python train.py --n_experts=8 --activation="swiglu" --router_score="softmax" --head_dim=128 --vocab_size=8192 --positions="learned+rope" --rope_base=10000.0 --init_std_down=0.00518 --beta1=0.95 --warmup_steps=200 --schedule="wsd" --decay_fraction=1.0 --batch_tokens=131072 --z_loss=0.0001
Below are experts of layer 6 (counted from 0) of a mixture-of-experts language model. Rows are named router (the router's row for the expert), gate (a neuron's input weights, with its number), up (a neuron's input weights, with its number) and show model dimensions 0-255. Each number is 128 + 24 x the weight over its row's rms, rounded and kept within 0 to 255. Numbers have three digits each.
Before each expert's rows: a language model's description of what the expert responds to; "mostly gets" lists some tokens that are sent to it at least half of the time. This comes from a sample of Wikipedia text that the model never trained on.

# expert 3
Prepositions and function words. Prepositions, articles, commas, and conjunctions in biographical and historical prose, such as of, into, in, during, against, the.
mostly gets: " as", " his", " with", " when", " against", " from"
router:138126118120135107105176123167100131149119140133074172156136136159160090138167080180133129148103081112144127145124134135149102150078125115162128130126123165114143158103208149119129148108129142132126115122134091159119150135108166182134133148107134121180145118149111144101113121129107112101135094153141148126150134158146126105136116152155133171139079123109108143135095138155140149153130112108110133112103115124117128152100153114128142137091102110109128111137169147137152082131140110160136157101142086088119124160133137129139131149140180140141125166115143131106129163090094097084125108147157066125103143096101142145113157155127097099140176103134148156123073148187161124158116117100114097133129112123114145109152149119124174163180123139144149124136158134095140112164137121
gate2:145115133130142140126178131131129145131121131089166154153107141101119134112096123111157126109107148100140143163177169151146167089051121144131153141139087133133109144148125113112151096143121104160122093117135142120109092135116113126127139103145114111168118140123155095112130125184115153119137074113156152151126140115160096129126160097151136126127126121104141106141139063101141132095165149124123148134114146125107088143119121147158167104145102111111115081089113143109097138107100124150194143083134113124154123161147151116121141151136146141115166120162144135108120095127153122116104099117138106163128111166122128122138145116110163120106129167154112119128143105090186127140152161122163147153128126125154107126191133071152125102138151166109139091076158117050124128143117095
up2:159112079171169167136166113100110141108116135149138133156112157125116129133132113110141091129146146149135137109139105183175119116091103146116155127123121119117145117111104182141136133131156127134154142109106133118119139145137098124116115107159108159181105187120127075087142113161132132178113129117140109144133119072142126162102140141098148140109131134176124151117133078102139130117157134091125153097133124132145114080131126091112136138149118120124121117085117091158120134161134134139123137165143112128136132190173118156128113145143147120142184073113073115161118143133120089104120121139137133146128112126131132132125109169137195101085140121144118114166156129138185111120185098139148100162129128129129126131164136129136112164162151150143164078158159082128141096112156113
gate3:131140134140122160114133116129122108107128131136112101107104117125130124088142137108128160164123139133094158140166115097105176137182111119142135052112110179108156132147143148121127144117085124193120114114109108148086151116109104084107159126126125148175141120130120125151122146111133128159145159106113139083146154126151094104043144129137159117154098111129125122103138140145128138166112098119171119109149162180143117134103166147135119142129125164146102118147144142163098140156094141135168135104128132135116113092166102122106181116140129113147177130077048147147109125118125127106152134122106150129118160126125116119122136111153140144136134123152163161134093113111095127124124114106119178116130123130128136122172128096109181139129142098140191138123129167148113177088095111
up3:116077175147093126143091146133126144137128131184136117151138136135126139198142114165155112126090137139145107135139142112155169124142112108108118133143128145107075170162120133143130092133156118114111134131109132094168135136119103146151119154159131169190118129085153151137171121164107106145122083078160150128113099134095138155136139143107100152210090147138148143090120100165098137108121179145122129136132097068117115141130137128112097135143134154123137126116114110117152127109132123154098114150115142103117143153128117134104122124107161155151132130155169084171157126146102147138140078088098122153118113122140129157126157118120111153127086152146129097159119166118111133146094070121096095192112134143111134100128140141122126109118124149090124095118145152142138077101128139

# expert 1
Capital initials, periods. Sentence-final periods and capitalized single-letter word starts, mostly name initials in tables and lists, such as N(emanja), L(ianna), M.
mostly gets: " K", " M", " N", " J", " T", " X"
router:128131124110094082110099112098161118127126098133134100112077099114108074131133134111127101096126153093154173161125111164095120082148126149111104147128123156153095144111130124117141123140132110100108114116117087100117107124142106147116143154122112168125099112089105123130109143123129148110177151117129105134176109136147085175133146130153139135158108182104075150106127113103139100123097151133116141100135153154153125112145113157076118094153112161146117150184099107119106131138156078134118130100138133145124136131121169109127146205141141136150141127121179148152117122089148125170137118123118169147153151136162131105123084115161133115101161108138147109098132158142140121134123177124130163139098147173109099163123162144137104129099147138125065094111142125153175158152104150
gate2:099105136149165103117143098116137122130167057114118093139154120123138118168124133106121129145121113132117162105107132151118117162138153106103065126110126107125119113129141131121129089162140134114128153101121090144105166125114167140120142072127130096159114179156121139131110138115119138076135120149172173133173086152147140149159096143140096124131083130127117121117169155158111142182084156099107132088078161137132174091097124118140139155161102168112113102156098094135151100143113138129140098071122104094136124136137125091143146113141142060153164100123119148112152151132123115146083156120127135133126169098137088104114089122151104086135151105138149147123118142169151105150143140121132112129151139127118121124114166147072148111159119140098087135158138145134123129132159145
up2:119094109137110171096098075136128116111136152129146091135121124162140126140139121135130117082073085128138063123120165135132125135125064188134187141112156140145102142106094117108147142173172108153116124137108142096134144138150118129119128087120106123119137122097127135165092173113134089140162109115116079123122124128117131098120165148124070164147131164134113113148115171075150051157140114128136124115148090112128119137120135123149079126129120113133116135138105151140144146135115131108136108138121125092105159194132144129093126139181115112157129119153144116092132138157127126121108139157146125147142123134153124132140101139149118092136127145083160115150146187146174128130143155158164132108105135137150153072134109111154119114077095113153096150126141121104111114149124107
gate3:160106127103151153138169136091061165121162123138119092149150141097101086130154081068107139137146095130171132138152103148100128130091148114101159134134189129134109124159098083099180162136122115145128149112119121124118093097103124137149129134145096135116156117104128126122132132136134097106126124163107143119151176094137133105161108131128130114128146127117133112114088110100154114105132146145066146108120109088166135091088109125131164150185104126113151166111125090114170132095118118127138123132118117101157095133148123064145134111137167109153117129118135107149102144129140142154142103130125152147106121134124124124163112134123105135133071146131144062118123098091126108097155195140138135152150116141116101122108157154152144133092143170131149080096160134127144169128124121
up3:135129138184085168148144111123086085133182114132130136158114139133134163116081124182131157157139103117105117150139113154148112119158094159129097131151083118082126146147160111132157106120114109129108102123162093098130157148099130098129115136129120076142114146136171121132128117154122130140091109170117121133114127137126099112092147121142084129133085069121146114131170130115140116102168104122083146072136121130123156123084182137122114149122135109134103094074134120109099118160151149156112165136120188175135101091126105154153119111112095121176122113168127114123162082154109111111139155145111107095118138141146129109137141139162130124117121107186126142121139104150141104108140173124113170121132121157147143126112122127152158111110051138110139114153131113141114131116095134

# expert 2
Lowercase word onsets. Lowercase first pieces of words split into several tokens, such as b, sh, st, dis, and Mac-qu(arie).
mostly gets: " b", " h", " w", " st", " s", " ch"
router:118119139142133162156098138101199176101118109141145126128102155156128155114107125130108190163124167120140122150149101117141119141142108150144123146133134108119126126141116176108124143157084143087100130120164161118132124114134117081150106099132128105154104106103171097129152090142182149152077116113094125126140119117120180111151147149100168142144140145140181148143163117098102083149165141136116158171123110112108138149137125128153162153131135137096129131079140123129139136125103127140091160116120148109176118123093107122122160099129102121127080116129118128124132130101109128120137122122101118110130139150124126120140158140149163161126137113137126098133123121095111123101171141164139081121135130135162116116112068110155207086128099121115162145110087148089056115173133145
gate2:148154088143126130107093118103180161130133095122075111126099170135113150092175085132141143159171109098109137145143119175085146103116121159109126114141111111156123140090152144120133130119135159093156090082116135104116145101095136140163103134131113077130130110113122103137152112089120095149146149106162144150111140123150091096126157113127129109126153131133128116110097081139130104109188164126118144151143090144155174144107096056140176078148137120121144139154140125130087130136126127086122139139106089160130147143152113131147149137158155180132106098120129141130085149130104131104093116069098129116124100102108135138094161130120097100140158122126121109167109167102164141138166133135124131146122137123115108146151084118138086118091120152123158120146157104125113096119124151
up2:082091151121151083119163154109141107104145100129108141130105158137135162076119108123074147105126089181131124135107159153124152108124189156142121127106092120098120153083127151111100141134134159145109166135103157105125187133119066122103146118095104153161110114152142167125133127125123131156086127177121147129091133146137122115127129133130165155111132149148115142140105121076118157103125132167155130189128186130121092111124116120093145085152139122156150118095121143151120122118117092148115127160141150118128138159114124108096129142107137126126161144172125109121107157155133145137075132105160143105076119131115117090137149146151124139135138167082115165122106108098146110084137118145118102139115190136101090119076090144123142130134144133161128102157102115115133116093139128
gate3:122113119110158092136117135124148119089116171095104132127097102168132135127137123117133122097107100121114106103106135148132119087192145098109092125111150139111124142124169126102089073130185156118103099077168130111125110129119092112134118088092124160129134132128119170121144103112137083125102112114139178075133141068126131148135152123125142145114130147100141119163116118120131116158129169117129159114100150129131136147147124130140115146116125159136128125141097136143102127123142115126117113134147102114161124107127106142109098044141141091092150121141084081149166148102136132124117116111136135133155101155148122140153140115138156100106146111089187141130098147121112143158081107163120082143145128147128111123103151143184152089089147091137154137127080133123108106083130198
up3:099094118122152166127131085122131150172079166119134145103115135122113128098130137147127129120138175114126142167117149119137125188091153144204148101102139124084131117154143112113143135110107138152163129136159111095100141120122113122109140148130107140138142110115098145167142116109161140075095097115153153156177127137119101129128119121112157111109142138129150156159116070138134118130084147107144119144076122184121164111123107131134092188100095114146109117157144138128134135149099117124160147152157108129129121105149101114112141155139066099125132108144135167094149094106132120127075159139118141110116106152151123126137105145135135098170120065132098104100090155125123151084065135132153084126104153171168110128099126127168145122122096148113124133137161160111127136113123122

# expert 6
Table pipes, place names. Table cell separators, digits, and second parts of place or team names, such as York, (Oak)land, (Long) Beach, (Hart)ford.
mostly gets: " York", " University", " South", " North", " West", " East"
router:153141095154170147140121115144098139139095165131162110156164123083101172122112146144105100109150100125076070149147152090101085137145175117104106092131128069107146117092134109173135091146147134105144156140128174121142152168122127156162108113158100162099115139163107107155136140156140168115146155121114116135120163087121161154113091112124136127088100112114147091121107144131117141140139138113112113133117096147136128132119154146154096086118133093167130107137117139144126109161156123092160124125151112123119122127136125149150083120093108101138143085128167121143080126096139143134146141089132145152134057122132130115111135100174098083122131106131172127150136142146110131146086115133102132130162129095144120132122168171099091100122159114148173117121146156130141124090150120
gate2:133120118139179117139104110150143125100132117112129155104162128110131141136121128152103102124105104128111145156145120139107144133119131112096145101135123115123136124138167088158123144126107133137154123067142127129130134124099165122122161105157081121128111094122158156117151099092111101117153099094142143201095130147103121119117115168142117150075106132092081100106116126148124116156142174141166122136118098207088146128150140113117100161139089116137140113119136102155142134137114135136178135152128109088117127120150174174144089098134195184123120103150166101136124122157175096132158119131136094158097119151133111099152154124107149122129153132096080135128164107125119109101124130080137111113144135139132134138149092097145098136087162167118164103139102093108109087090127105
up2:140135132103142110134138155143114155162090128124143159154120116099105142156129152159130163141128128100119163146166114157109114127130134158112141084119132095122105111107154132122131140133134131119116143150088154135171181120150116138111142140129105113150119144135089148168083157105130181096136111094126164177104130102099154102125178141141058134095086097076093112158133160141134084152097150167150079119112120157138095163085110137118094123102123114138137133138167120131162141114172124171162103144107115144112160135095127151149132091125131134106132122161131076099123088082166103132144177140105084142137117160111105109115108145161147100133154093127125123137119173130168141120133108107139117124154116150128120153124128109166130122112121099145123116099173122089124123109165088
gate3:124078153155132135141091099133135162126135145118139120091121135135127127125120152170099144174128126123127091137130155125161123122141161120160095085092101144156103123124131099182098105093126155117125133146160098138138135147104104108153157110140120086100123125092138137130129127134121166151147140149139142062123136114121147101136135138130092177138097127140119151137106119131173130165164133074129147119146123156095142094178129108177083135159153105126095113104093180129108115138132153111145122111099084122141101075129166130127119120119111124128112100082102125166151109131133144171159101116119115146116114164149131139111154189136155082153147118101138116100136126109149187139140118147110120089167111170179091098123127064137118109087104128130161119148135114153136133128124149
up3:125147137158117153111165135117127133138156145143141127125125137168173106118113106142171159154122149148107160183129115144141091107153160127102124125129108130151144123138132133129129128151114108157120146114159083075125118098115111137077123160097113127145104141109119155107113090168157103164148129095128103180106212153116157146139102132156150131143130112139129113105111093153187149112129133134157093117118124104141173121155141118083119158216128136066131148121086092152155108138137146140143112106133146148122155135135171098141155123143144156130132118134118090079140116129104120110100090118127148118135068134076142129119132110109108135113137114114097119135128133140133109104119121086137076131129078112156108158125155147137098130142140118106136153139144109083184158107152107